config = dict(
    experts_per_token=2,
    d_shared_expert=64,
    activation='squared_relu',
    router_score='softmax',
    norm='rmsnorm',
    norm_eps=1e-06,
)
Below are experts of layer 3 (counted from 0) of a mixture-of-experts language model. Rows are named router (the router's row for the expert), down (a neuron's output weights, with its number) and show model dimensions 0-95. Each number is 500 + 40 x the weight over its row's rms, rounded and kept within 0 to 999. Numbers have three digits each.
Before each expert's rows: "comes before" lists some tokens at least twice as common just after its tokens as in all text. This comes from a sample of Wikipedia text that the model never trained on. Tokens count by the router's weight.

# expert 11
comes before: " the", " a", " his", " he", " be", " was"
router:470508475499525460480540516492515545491517463378520507602527513496550481505433548559465460477512504559538547551561532522465460525536523563507442563545541485518485523515435489476546526505472426548504508529592439483517484534483450450556537515495544469530580449439480458530533511516493470504
down0:517575512477483476479541527503506479531460484503472494454494505495544468529569469470472464460513524413559495491416517530531434564487520492475466456524384530425474489526537589410481446508530530488544515521517470501452487473433518499538538508539559542468433558490400525493527477494500456518
down1:427474498402477491536533446489489454559569544491479549490491467495557517581487548462478561505591525461521475489518494526490540542535535482524509457464418514533515492499444523493464486506482518494458498490427530505487544521486453530498472527527402447458496524573532474471592516455520599526
down2:501451459586472507516491489480584477476530497406463511505541500440564468459451579480495524494480408547496551496461496442536534506457527454496504380467510468438474492494488464422467451472475487469502481543468550466561491448527493473497444433458443474495535473493493510477465453533549524501
down3:524529541600415465408463508484526466522505468522577478464484468530424540475446488456525524550538473428460447526422525399467487504490472493507540502533458526469485515502424456537551494447484440538529504483480526447468503507489491555451467420454464503523463481518492485430470535507514498521
down4:498529486438582524495527540507417467497504497495547481483522510449472526514455535456475498476498459499516588472461455526541556473471524464498492441460466459552438491457562446502464561465524458541433425542501440548538482519577484503472561441462473430451543476489529463542512471535517451425
down5:495512491483540430524548535435504551553455410482505441556497546506481514568451533559510463486510486515532498419535459582504543482542462497583506492513498509448533508471505559506446512527473510559531527480479581536504503442498479541565459555478490613516468473525463525548558502492527490560
down6:570443504497521482512484567491580550524532497476493526508498509544509503453559587534460501545517481514537504395582535424428461476510476455514468556593552522529536498476485471509480501526457483519462561419498484497499495491440498527562428490516556528461503510512433558478466471450542529477
down7:477553597532432502489483484491506450491493494520524524503509526479467538500539462419417483538504546486508495561498487488533464448466494482467453418468537475522516478540572515520506512393481494463460480463462492510508469507595514427432572538539433498405478519496566477486441452493459517498
down8:528490513450555528533463528523514461494438487527488448512480568507439551537418506557480470512527479489445453455562481551468447531480554520464469576552469491471539484493500449483510459483461487563508534511430428520452474509478451552563411541496502567509502500422466566527494540468547445473
down9:468492538431546509523467480554482417488451474459522538481508482546496487522510529563510495549486512422463438578446503478570462519516549553537576515460551526485416568500489468550507424514536524450469502455466418529470509495555519549477510500451458490536495575480509487475488505532489587451
down10:507539571552451545448483540515507482452482522515515537519490537508499441510552507505481448484495464505405535514500593460531456523527527547455587397482519474452500558524493482504523482468511483489550463575494491535513492453516463540478507465420511424512505512478446574472384480546494471464
down11:524441446526484506476550567582430512488512539487547553419442472551462453488525441451497545529531524462469479496515585559508516516484522495515508448500506555445482555507469553458483528450640550478524522506460515496470518439502506471509491443529508518433472481544528532425451513471507503498
down12:420497522475522471421529460473602425532502485546504490536463466479479488484472415508470493470489529454490464542511486479467403515551457552523454553506435544530430497484467492538544532485434440519513534507498538477502452527475528479474558454584566549456544486523526462503494493460430507550
down13:415501491475513552459463515496451500532460481472577491481541522522483544520522549476481481523481574461493459481551526452462409483497520587493453568563518478484513517527512483499541542515495498530504496458572583487540454527587512541463541435461501578435465472519512468541505475494563568432
down14:555516471502468554443498482467517516510442452559470446432452511466541495547460536371482544507539518479553505529546543554494525520504495530427443457521399493515452499568500443543524493417482504463500552499489530557535556514519526519496506527510560501467509511599547544521521520462498487495
down15:577529552510512500532594558572484520561525517483555554484513459564506433516499472532444520494511440560541485427531482447490523489537467441519563477492508502553562550555497494522498417516571573497443510496477509500537498539496523448453468533500458423522542472443495473460502451492558514492
down16:540530501456520510525507506474524489518473465458511503581507462491511463455528501507405484528426478576435531518454549509474502584516500534479459453467464446532537503487500406539420492549496491425509430519489465551568592440536492508472598524516507458493492476495503509439419508503505502517
down17:481532541476446466613458566494493448462588529515497484459550546514450557526492550538484541560470498436511484512518502494452489533498443506474530503479452507515512470565505526510538512531462561508466538516498478382558501520494510509513506520559518509470535574466538393553468414487494469492
down18:449495480496499522519516588506507541521445450539504549483506541517535472508457467498523436446516525508543527467487499520447493525509508595498445490541522527528508483486540492545540490529525523542425512444593530527516494439554493522534465481481606447522475481625530493558593537489552452474
down19:368490458400572499595527507482504481515527507504422571481479520504513534536516489489525480522515544522483481513589510509517515510557489413484490458460466554505443472500513525463464544484541525476449534452477524491457545505514448576467494478566444471484480505590467526469540513456517522532
down20:537528512543449498433462396485545503471423493576494505570505497502512488537521526466503590485524467535481488466508462524454540517502555467524540517520478485517538440490549407480478512452489509441459448443565514469521514446542536576417517539548493500542461482560498520526501467515589460518
down21:479513529476534532504497422441545494471482460519429591475541521525482494433584518524507526576486500468518523527441554456511470499448496480576492546521508469553466450424540455522506487493483558501494446472643446461520512516512538459574480498473558469511523510482547506535497440481527467503

# expert 0
comes before: " |", ",", "\n", " (", " –", ")"
router:514522419522502561504514530557533518565490501556508440513497378424515499482494564547588481501556546550529511481541448509487427533511512505589524550514504522566465501513495437485516449511488593423483443510469506484552514487510544549443490483520452513472564492493558509501477481494515471481
down0:441505514460533558497544415563481499527450472511532513472509561537550516512568534484505396449415546474497495436527531585494505455518507561501446483520544445515525545470465499476482442521495493550456466552428463487481518500527563418488553493530513461448520523438461540475511525462494547471
down1:443419509465557470513473490543488544443519566495549471488509485595495512482493476589508426460433458448524518507514483537504519461532525468514520403434537517483521513397482553478559505521504530493539533442482509470494446539533446470543432545493565501475503470513506535506462461533493576539
down2:488498537514533449441556501555486515410502528454543504475475582510497482469489587497514565453527549461492493535464534530473527475490442488528544577527535455441527526508457554568549515521528440482457479509522500498482479564551399481581500447507450462451475461523458543482519449447504522453
down3:471489530509510566526458504504543544538516479531583393500413568550520502507491492498440483545490492474465442571505574446502454474539605414454440488568480513485454505450537443540492496473532511543514507526502421513456483513514513518483506511520448504514471472496572551516515478543465446515
down4:530491530511516485458481524505474494529513489448456454534510478597413514534499465487504523482532412544445451421469495460550488530507493523503500512489519436561483464540474480516459496443555510636493470478493525487448560526485524518426522431490587430545478529470513444486460545491438500489
down5:545493472480433516572492560487506502531508564591537551486500492488523443471543526474415451479568470478511465505465470523522546447513564463442516394502484512488485486490509515476547489450614422472513484492572500545496544411474511507539579501517498500534526509475457494505479466495557447489
down6:462566492469480563499461475427519577540478499507482518490516493494453511587619473523502525504512541424502482528499475454459401475487517511542525509488493510404480492472494577480423504519500504520505485464507471593490513542422489514503559543528550559523490541512552490422495478435521476481
down7:479409554454514513479446552537457455506564562485497502485477522475476550493514531502503485458485604507497513542554470581522498514507513496522427482464540499455472540492515556477595483497515424541488525512433529494403501528472438497543518424441538482518515531556566550463447504512540520529
down8:476541480481461447454481534500447491490509474486423503485490516499561494493470480450399443460586506518453560580475519468532535480471455545416439490505439478505504570548515454467484461505540455583524572427526498495504457502501423443459473493440543543510500475554470508539464487540506485495
down9:496421490533499538516468560587514511425574548455455495520467455448483474456491537499515556478448521519446478569518480555517520453433491570503517521533581516502554423498534554531526529577524544510463494493457498503502518494456469514511466517510509532467506458477576558564392521482516485489
down10:536577489547569457495438452455551439473472539409483474387568578554528475547517518562486518472513527432433496513508480492537494535523490501453539512509515490494551508519500486546585440521544508479510483552446506535420487459491507537483419495497496507486508519519541517424546494463468506513
down11:425498502385613497524443542430442453524562580505511514539518546521578515465538453484436570494513521472514529515496506547498554524501520509507514530508551492552468500521500518509526515451479581546567460567470533444498509518492474502540496517497560541519513460534450461564530482471549486498
down12:354469530473499533520527527468482355513561526499529504510536552510542497503539544490443490457512558454532500513564488483520476489531498491504531460401504423446563517487532518489462520497428541474520532541521499483487500534486543533481521541521505509443472474545459482485560542468497549572
down13:538571477604449466486421468467537504509491475540471561459528559471410472530513512516490550562556488507517516496411554474464466526510490512489473506486491551474511494549467539514560564495539487531483531432468470500564506523447492430444454479451499469477528485503471540458408533527487452567
down14:483435455470524493557442540485531510483530472527518576502460441537474585487462454513450513550522540510522544564531527496520505515502495536523536499446460485407430411492480440477506586488495523451554471462472413502465543530507507490574472505521575476458524520478499526515404487439502516512
down15:581464564542505488442457525472534569459456508499534516478523508475539538416493485549403459573542524561512541473531454524481503482475548537453505521488443487445534450492480494481568509523481580532505480519597433521480521565532482516549514547477476512541458507516519568480497533575500559520
down16:451515493505440526492461556551489505492488522453539468506474482508472485520534457499537502538486461515470505538518598524570539554429590555484514447516477449481563464626462462500478495472518529542521455449484521480528548523517529490518495507476464475449565545432535491574483452454437429454
down17:443504516477532494529505473495510480476487382523522517555520473398489514456536428514521457520472460484519544503502440598450539486494492478477485475527532527475532514524416513521509508550478551518473413501444519495479532463480539497503539501429492500485447415412572520526455469530466428445
down18:445460495487462484523495517514475464485544508490507563499499475546469489478514507471543492532582508533544476471397520503534478512454506521473511438544481502592479548570605486452505440540431501510498539490471468564464479473425516453505460494500423485417486443474519510493535425521425575515
down19:526524447476469559437482430547530503449504552447552494459491541471511524467458537451460498429475513445428516531586552431480491485534562545458507446481529511538534536508511529542472539546589555528512484572436432456551501550478496450458501515480493517505452557509443552516496460499507513523
down20:471501497538557566552585540458488562548556516489493491483480598537477553540527482581424574466481516516521530539506533536499532529526470418478550451451565471503520447419549481527506429496478544492444509465510532480541552526436542463514545504519493524532520560461524507509494544479481454484
down21:487483564442517509467504456501481549468430450495458452483426507510513512506515573552444503464463466523536491466460518545503456453505482575554499497512500507476535452541502510442510535536538480550496504524556547466532575576560540449537460551434476487605508520478538493526454548420480442452

# expert 15
comes before: "20", "19", "1", "18", "2", "3"
router:516390495459538531616594471489458539483488527488462509461575468460538496540522506482497515413463422487504474476518466456421554514471505483513495477443510513549466514429479492455554474471524509471525487457419561500504573444529478545532528530528513525475472556544523496510486460446479473491
down0:487515454479497481519490523424526559504532542479472478480536505479520529555506477469466498576451479404492471453512535488479528525470437464529507561543528432498500534542459545414480478520567432494507526520500595485489579532519573494499552548448570500515470496472586519423469445480523468462
down1:439539487415597551531500539471439426492554497496514521437487431486540508565545450454442491512476526504502459496504591499535506457523547467529465499484497400572472559487489474400519475467539486518501545452484514484518508485495498559500557504508549484510475499515560483441502431529509558495
down2:438540556486473477494548473508507514544422411551433474493465506496544491460501617492523532479440467488498448485456500532496472540516517478562487555595502424468457542446489570487496476490488483477500518513523474489498577443471486542516396551464585518493487534508487511538500529457476452500
down3:496506540505436435522473486398491502469521538549446554532525492566504520454498539583411541507476613479487502483537479482495498512474494521490428458458530567499487464527493509504515500489526551491556487530495544472437436438471472539474482561601545478509506524491483514547525588467501544460
down4:503484522495525517516453509569522516474511524549459548480447521523460509515485471467553511510535513513554432498430455434435507465467496478419461427499443536561514465542527449529539549465445466532486498399477524519490547563513516432459559486493470495523472573492574530562411507508522535539
down5:501571579510509510480472556487541496515518488485440563578549520523538453433480512459457473470497486543464573520427464462475583479516516483496473488505443452508496486441473508449552512527475513463385519546485447450547477532468545526460537525529521446530525502517447563507517467449450578465
down6:504475504536548554414532483522505625572490488527564502576486534569420461529534462422488531484467463474487494465471527470507486505502496496477464497514454565473449465519518573529541523602456498499491502494511571503468474454570515531525431515478500534469561480547475540464457546530509508523
down7:567412512464525578490541460549474556540475490496466469498504555511464485565495468459553516513505499397531488551513524539488498588497458477390533443518421457477437551497506468459475547526436536489488494464474498464465517551481539431467522491561451483518519499519475522538470543508515442463
down8:465556467537553487509493570467424558491450532506457491529533487446489453501543480459561458496502471503503457520471450424522521495527553454498453463497421520606514443497566515455565517453527568499580440560506536558445548479463528495537514502475491521481457496557460469477482566536513488508
down9:448494547514525410513419541441534460495480526476504438546435522485502484461569504498466497489529459453468496524497466510498484416446530520490454491469508481450463529469469458468521475530550605450545466533500545517568497547542498533438492539420492571576496514565480437482523519475493554458
down10:553410523451503488448556426499498497546541435472499544523461520517474447512464493516531583531534460488508457430560509504559482510504495538495540492475483523539472536538465514536443465492405514534505508413488563404477480501479464472433531506512520427512524475478480475578484455527435447460
down11:459404507448514504509495511588504453522482470486458522479517497400453498441458489533543598495511484476553446530513493534484511515539472569439550545552426507474506533555502549490557501490458551536533493529465483493488500584478511436496537439481477581447536567527508447506490535532494449508
down12:527540495569423455427526508452542443500516496541495448546543532579553538533548553468460535489504486470496472497491495412469491516526509422460502475587528453535499472551478473482436517542571486483546531541521466522503474487557464514481446512549546533486535479492492479490535568600427501461
down13:486536501394518529429563451503452514595471533480517565443553511489485420484504509488517496457519481478451451478531460548497493492507484502477417493493480463595513497466496445506552431474467537504432478453531559476445514600479520507455505499554446539476507480509493409541466503501520490485
down14:542547453453468502487496471538578537470518491508518438538591506477448455381502444474475517487531449534491529530510482514464516502520484459457442493461426453445501415532554540485559452520465511489472502485511404449460529598435518490519477543483454467546507514486488531510467549496500544482
down15:433571481525462519529407410479474520547569506455410491425494475492496493462508511403439481525543530440508532540516473501494485551558456515515562464454492455533447473546445481517489485501463459491456466420524529522492480554479475505507500533508569547528438500499515578442518517502506537527
down16:538536453469472397487491573493541537495458470544572535530519450591557569453443417522461569505513520499468543478513481542467510506490487508521516532523480461559456459538484538552454534444547507591540521488429509475476484495514559431488427513501462462472497526536466547509518462506479470524
down17:498475562474588541498481508491485460501535452503465531491451515531475550529556445471505469504474537452585547544499478546526441537526557466477419494519432472484479519459511487422489560466464550489476452481519468526525499475505523523459566523520561441503452497508423512512559567528407576544
down18:546560506617464518385452519549605540436488508528524541532432440524481466429462471492526512521575485518501472518462526461543508476549458494473543456514501459468519423496497496524476471580464504461485515554520485480508534522455454482447510493494497458466494561537501542466474500469462524439
down19:476496530500511489529480549473503535600551540504489494490467479493466486485547483523503540498532527489474492493491565596520493524489520554446538440533416586454470530475497422524524518528464524505542489457573493473439564510494469467499472482507524493399520532555381444492492433450491535555
down20:464449537506513543534490498501464485538437494511553449462495459489482498495512520470507498439499444560471490584533374508505445541496502494532455457544543504497464443438414479527491491523468554491467491520550429493438425488463454416517533533466527519567533448510506575565538517510511543524
down21:553527538546493428485476501456516539488441488497512532469510479607523512518510558573522469489579515498470430444465591541517546536430520498451484537535471522445529551473524541521477525492541430487456481536579573478513485550495446443447456486449470494492536462538505535528498520442507486563

# expert 9
comes before: " |", ":", " |\n", ";", "|", "0"
router:565532596494479539504523515546516440518490525514502430509547489569511504497559507444467558519518518571486590472433480520522480560464520531532529534493503551510493545554471464471497534524523561516471511450468527558526442450472487503504398532512531511532454500518398543544550563476508566501
down0:453424441463527570516496467507492489470567505492521425497491453471517543517455472505450542527491449535514473553481516490486481509477491409477439526540455531552410475485517477462558575476559539596460439447456546492491485475557537528459503529508457499493507474515439585515512566465505489546
down1:506478558578399442483471532497535491558535487482489460468531528540474432515491563439479474439564477506452466517461483511460438525499505503522524475508467547463478491467492445502480545510561515518548547514416450450489499468470556594456451490527516569494519479533434513481458415511447548472
down2:502440462456508547400487536476500573454423534495449500525495493463495530519528509475412501473501478466466505532463545520508563496502494500461457391516494469456499482514477439482513501494495521534471418540467479532454589509605518427488506505506482460471496526498493507419473491508540459610
down3:472442521444466595414585483557512517501536570500504505507427502462471526486500469499439509430502467447495528533497482484543502410503550426531470494527503515489508488520542521500497427432443521452492504461549520539514584510515551514539551499476475447497505448601457541524482494520551451501
down4:484484565548502513450497535501457456496515481432444519513445573534531448430531516518511463572530493495502495481546496435544467479554523524496608475441467487544536508445539549430534490518423421518521510570491479407537501475561512467531538470501462527510547509498438522494517464455459494550
down5:406502441464521521525491531520501485502470468527554432520485447514497451518420473536504512530527512551489517478506528539491504477571485554496505571456472509520512468490568484551438471529445460597497442485472493450461486511535423501468455522555519508518456450448489453489458416493575405549
down6:455543475489533442582552439501453544479515475530478547493478425442454472483478490528556509544550480524481504491551522539512544450481538481512498487497498545459397481549519467511434583510465498516546483503458466494482486498475426501513528438533461450519547475548597416476496454428492436499
down7:453449541511546525504453514501573540521529549525442569474523428474485541468497540461525495474555474457455552553502466538494442468474504551453519479489422402567492447458474513510557566477460543536476453509532481500446444533554471514493595569504514509467499450520451543502475477537532462511
down8:404541484481558483528576457529498521442504532446539532525512501446579492561496486530513480414455569510463516466509536523464446417497514549498542527529548461480460492567505484521499516440482500535493529555411446445499563531482488467483496530482501420518580521496500504577489532467478446518
down9:512516522535556422510470489380482518550462504531514479598541588471484393470478548484498449465500512507513496549498484521513564512464505603524539444485553517490516569540510494501497505514471507489546548503543546499515488484528530523500462504501579537536419529541442451545459493534559497486
down10:474425454460476451502440451542444510530454501498468542535539569563560578430589448501494524533431549594514471452450495500506506474505487439507515542473541498491560485464476521504528435520516478466489480513506510481463484451471493487494531483530525467540491568474554563446536436511555572498
down11:508551476439528503513473524504440564581562437545495498535458543496499487474504518538547537557467518460561523534447544528528490492528573548484505496569547411553465460533514501492504457424479581469443450454452557501508480498525507541531569567540439431492479528487446493475515511533522470477
down12:467432485462548569448513496499519473434491507494438452511546505523544480504509497529483516495545495469492519448453536489524540452513530499445526410453521472474452500570486480449489499481525558491461497446474506582507513480421547484464599460516487502471560516596543510521493398442451437475
down13:470535497540437496402473476444484508577517433543567462477427521458487487478521491473481443510447498499480478497520494521472527427576467457505477430520560499503512483542530491474453463504512550447516508484588464523472515465593478448433576504485540483473515510453529515427514484424548470533
down14:406418582526543448487481526526481477473513524470412537434525511583469524452508460514427478490481491521465522539452518493452487537538522569497458460476461556513542461502468499476520535524429469522501428514477488444488477501452592505507456487473527564530453519537583493511502460544488441533
down15:443442504468528492590533529542456521436540583467588523478542463461501479499506501494423481550441560440572466528487559454494519482474504438513490414521523454433453507477543516440486537493480513531491514497509532477430523537502550506512538474592515488493568534543555472540496507475465469489
down16:466508508546516495534472490502512504531579566506425478503538532446554499471518546541557502578583481384509521596486523480548499448513545495429572510491475494559481493409438513496493475511477513445502470486560505461519462525512490482411572468476469528528527522463537474491468499464501542542
down17:540439489429566564388512431572513503524439501530481496506475582514475546516545515453501490525507509499444439512431500488528496517575463450457473539525524559441551458476482495489513516478472570495477505522509559504487564498459514483464605472525460473513548499511548523547483496569467546526
down18:524460485497479571418463463541437503473586467516528472514519539540462517499504547465505487498504488473537482529473441428521612423576520495487486464571535584453485555477479443461496501517549498486469494447440527593498544486505504472507543480533484496513519452510525492612513482508483553480
down19:484517544525471542467537483514482488505589523514439474496532390564505436454577470447497485428413480487546492577442474493505516470446526492477471530495499440490435524511495508485514511496524418527498518469427435479525483555451491502463504507489502565512470452473508508512599524449531423470
down20:436555477481497496544487548439448494545488472454621510448506496479441510508520564496492498552536529473490416422523520514542517484495529478535532514455494539558421533441431501527441483578585456493545510433490546517496491526507476539467554494510558510526522506526525553508536437555533509474
down21:469588466500500456473501471472453504597514517414467547483497497486482514494509565524550554508464510487534445541513470507552497551494508465517441481541414481486456454486496451557509479490450524496504549519460485400504511492535569552487506507517383432501503525569485471445491462485436472564

# expert 1
comes before: " |", "–", ".", ",", "0", "6"
router:523474422407562567475555398451500514504509532532530470471542510542537570495501473466485492474469467477426474509481516505538500508470444451447487536564442496521485454492474568466522481493504455520486585483482480536464544472519520473451518552457466414509534508474505521575580496446450451501
down0:511462546430561539507516450557514531483429503415521476457481565508500445545590448498494503474465518455481460571461569489515563509524523510433489530534502528514480499524502548486567480513498544527495517560430581564417477504543470473440543517483429467469501498503510529525465492450495424491
down1:486473500454501566492578402450507572581474536445423476489489544510467534496474420490513523491517485497500506563452529497400521537520524488580519504475457515498535497446511459529501450477500527475510540475512590493469498526466537454504575449522503462497585480510574482523527482448454508439
down2:422467509395610451539529511478439520521529450517547498488554529533527474500480427575530495488483558484464493550464506527515567500474449470491483487564494409547520489485528519474525474454501415520533478495430521569498488536493450508466496525451479482507514477480454497586570482529532509548
down3:368457527483500540483532522433505556463499502481472476430451451523471421508500578537519512510597463466523444487510502501490490505504528476488473442519497587577479526506497509426506475506508500528532437519550492466508376486523484546484546515506485513450427526528518505529509502462422490468
down4:542503490515507534490486460480453544536523521508525483476518517452525503548501433491555544448548475510461539530605576463523503501477512443568469514477446502410469502519428424507491590478497530553446516425540508549523520501523516515478586454535476500482553562540449513465450477429513536537
down5:505561519503525520493512539531501491584460510562532529527534517527551521465525516501510459537506489526481472559411494532476511427545481460482569506577474502509559470475453564553491507414465480558456537458492510503598499536495531552498484550571500472497408500538548467582529499551541488441
down6:514498505551485504543520528467509527457539502491487496413503583518565469475497398567491484422454482529418497479478489545530556458466547468499441615535495382518534456534514515460489527470497493560454491493505479472485502589485523554559500455460450527519521513506474523504459470521535487474
down7:429531488443532531563538481496480483504525493499430417480465490533552493498473509459511589480502438486469564446455436535561574472526570465524468570500509448514467509471557476463541495507570528515567496482507486549610501513464480505453554505530510445510509473496458560533441537497533533468
down8:575483531499482514503463511451543484543546498498551470481455490555575579517576476470451511602444475531498463458503564509553441509555506524483487561462532451450547486548428481533443523507520457530516501487517529502499467454486522553499540561464555516550384496515549559494488507501483487460
down9:531487537528434466463499447485469462526491509501494579510507551464434478453520543431553491464543544470483501542543491596519553469547515518478474478531532498509513576476567405444460566526537515479564517552480529464587573548542499514493482510556502551507511501457517483532441540552506563497
down10:477524478567475490453476516470566547488506538532532495574486527520490487489570591543504431449485422527501519495463489550550394426546417499497443543519504532427523515503537511517468512535478451412525498496579486475552499436492477533491481550528559521487542468475544491492516441523510479538
down11:480460453461546529561495456532460407472485519551519467478533489474505509466469519504438602528508518521418477443490578467486495433504527505458486492535458468560432482508477539492468524478461519462447558528522455501489491509493488591432567493576509497485378534511466514528480485462454503482
down12:463495533451511496532508506434526460503498516508526542504447457481524442537572493535466491583503522494614491419494516486523537533546506593478503472509557489482464549442537487482502463506541531441467536534467504467570450454459485511588517444519610483443544456472481516483423506509472505478
down13:461546488394545504522504531515523510541510448485409536559387437423465471469499476499510513485476487483422490510526522446524535520506446432502497522517485515530467524498547556546529494445505507433487517481466458479455518462503540514514510512491510519539546467467446570570563574426433505502
down14:531509530509499545520501517523515552493508453531430437435553497443547460513525523519500453526591498488455512469455527531562566431522517438413503479460477508512538477473510508488487533533404505545476451485551481412475519464431530520451449502481547585465542528501524565534472428496486509458
down15:472502512475504474586515463483493541482482522526585479414595549557508478500477453544484581463488512475489544476491479497539540531406578496456496518507479413575521472549525521475483475512511427506499402412483539507504536507524504528542516500510494482550607524477521520543477503511528519489
down16:462468482447577607465558462479482548503522436452533489403533493511454515532529498523478524497508443503482442529493464488540468509575540461492441551515482500538535456494575511457520491543465460510504512521489502497497450572504504447444508564503529473526478542421518399530475426505510428493
down17:425521425435539453561511541485433435541511516460495542478499454580552475578518490532529444432433540477417521494562513531505536447471531475486530457550501481496481490434526463491485500490451458531493416486532471526468458516503486509488565493462545497459503497552482546505549444470579487526
down18:434537492520459535532456626532475517495503489468472495530553510448443537551496559485535460506502449585542457501487576549544463510560497465523470482534557450477489509548529500528484463502481569505491461567483564503497580535531526450496431459471455507465480519478510485444503537505394505463
down19:534560427504568590475497466431429559473521475493447475494466486571451481518524511494521478471506526492579491492480446487492513533563482519499500508527500557476451518534543483516637501559539454556512502431551481521526542538533498512452576493503532527510527568554450501495489517512472579496
down20:594488532564485491518572473585487551481488466541435540432485542477513472438547492505433531512533494420467416520489525527427531530546526408514484561488484501564507517447470456554478492536487461559528461483535497505520491502540527448506547461494550533456515483519512536546484490477592479481
down21:558529525523486460547512474512501503489485509473466491402508575501556517519416437514538575524481508578480535514507492493507469538439481485519462462514501438481481480507471566447503431516541433519503448476543482567459495583556531540526560547471471495545452508428508515494415529502552564452

# expert 8
comes before: "|", "-", " The", "==", "The", " In"
router:572425550430569611516627520586525470567470492536502529562493498472571485499489560522500480471490498475546526464513467487447550504454474507508508525523453479531542457487527481563466497502469558499494545556438453496496528532474535507499489463503524503461547449536451504508522561456540483527
down0:422535512480437535551458529514451473540451521554475499521520461483432493497453484502607518515494440496496510520499532515521466424559562454505495498521459456483552566487548511530543491425517467491510495480474566553459467525476532544538492537490405486482488499523606466559477488590512477548
down1:466518471509526406565419509541381499467496540518510488506459503450503534519504508480450491502517462443449466484472588548566537434502504544498548438557493457448488533505522507534459457506525448503458476500471523453525483458474496544468546525555456484489432524481589521468455445536525537441
down2:513509477462475476497527510435437464469476522523490486521497471462502524482539505503487535486502459490504464533536471455492543575470479481498458569465462475560497465525505462424515433533451524447455527423522499464495533493502454489564498509595573466472486432520477528670484500515555432478
down3:474464489400583528535526466465493574538509477487526449498548427509497484473484499567596545498534541518496513501504461527511485524525500492540450546536454529521525466578522488477450559505377461549513467471460554537472471493544403452547444457530467550465521490497483510528468467487522467499
down4:438510487465485493471527466502431516525523535508579509483512513491518549544533468567537546422432517538486504527492513546574501461466413503555472495497518576535491476460538471524492540471519545475502478510468460500526479567452540444617553563519491474502495516454468624512540571504512488510
down5:542559517484490492524449541423525575526541437524476478475439572470498515512471566525492532438508543544496492519492558499490452451493477580500467426434472512600476529531491506498507474443524488430538550465537591502517508492467475512407430508491582513547499545464531495480498505505460465491
down6:511463510464568503499417449535568511529518487548576463493434455529477466493511421492488415529562451478492482506465498596537440454497509540468537501483443542504474468485490507525510502426533515448467533499456511613514507532555504477500509481468428473453495464507483476407532523439488529535
down7:472486498469496483443425499494534439469516495436500502453552530463463500505502553505451600479487557375478507485547490514511495464569542515553483430510517511499465485477454522472454517522551444493480578474479477456514411529562430488398466471482510463551511444492542508522477465499463533494
down8:511608531470471510545482516433520508518448490510393509532515537512489494534522477506536531474484424486552563545494498574474530479568535464461435517526465537508502438429489485496483472467501555492470499451557571494490421457529559510526503492555512513494489524545414490564514556476551510423
down9:506552479485546475434428457380481502504451518543512498470551434543527418550535482418511524479473503483476480466420473507510545527509530493492499476499521501507417521537582387521528526536486568530497444446527503484487509462551528499511495441560518499463456514526434481521512538532449525479
down10:511577563492493542510530423522444500532536481509495501579450571501577526501551525524448484497507541497492565445518553528511555474487565511475458501484472511445455505491448519459496453519607515509490484532430444479584526516429535432418526499443524494539500551458481484487453547506486502533
down11:503469461546500468453437436487512506485493521552456499512471549482458591520536444509572521543501502479568457605439535489572503533557504449539538485502468538479564459413432464481479517483455490578478472496530520465518474464515456467463529465538479476492459568562491495546462450524501540547
down12:499472473543454545475527469475444502468508576529456522506477409484468476529450468507453511458523504452529533566550545535458473521479547584514516494444452523550482487551505511418495531472490524525621501510509479517422448489556529455484465552526507544562509522421511498592521512485499465547
down13:508443543470582531536567481576496519479502495496497553544556521489434535481530487551505496493510481514498509540536505487501549505531497457539518521491486516431521488520421454535549385523492533570521477547440446439483540584530505436487540553479466486509529564439440446527473479567470552484
down14:531474546518524465537495535465480518471437548449488494466491480523500441510589478550442438467497553492489499566584510437488538514456560451449443489493487495498599524536518430485531576499478532495411501505544478474558505558518526471522437431545498464441543536494503511496499544423460495506
down15:376536567475479586473499467506543508462512445517559464489403548506494508535456526503506588527475451505468443541581480515523506456463485445507481483563565485516553543506443510503530505503522514524499495406485571456535511534537466485522483483564508463529553493515479506457534497503447443544
down16:571563482505507548531533530430479535493429541472483535534496516544487522539543494445475481459465425503432469543453551451473445477541459485517539479472550470493447526529481477422512512509408484457465475507542542481485499486542614527508537483517524443420474524515528537555519567480494555443
down17:485554496467526501457500447446511532498516512550521524500518447476419485525449455497537488503515511489465567407510514495573471472412495450447454475486559566419484547539515416449573506498477492545529512448439468500474491498469446514530506524514511483428451496503536527567495445487488399469
down18:513478473487538537501540477554534468507467543420535579469526529525502522545528467519444447504540540503480560530516507462536437594509551505510449502478526580506508546514474450509496507478533550543505451470463525521396489495468535484453605554486426519468461446557483503558521451532518515435
down19:511428480454527544459507489477424479558512532500457469405539442473439554509506471542478513467538523482524503529511504564495497499530502535517460433415466530454510404543499507462531530466455521476513548519464552576491479529454522472421554485511545505470511551527496560597472508423504462501
down20:485525519463515513539592445398520502548517421501433460538574542552561541492570475487460496447500596508475547488523514485458491534484522512489499479466594539488501444531464489514497542509482538462495446529490491464573456517510476511468490506433495618497519474488470542508489567538520474525
down21:533483532567468467523486490442491462539482505463473517514450508505533487477544464452459506506444492442525479540483460515469502601508450530537503442555553493540509453491563510504468485479382538537456506526479583448419486485509469450518503523526553487468499460431462412605473540532488466504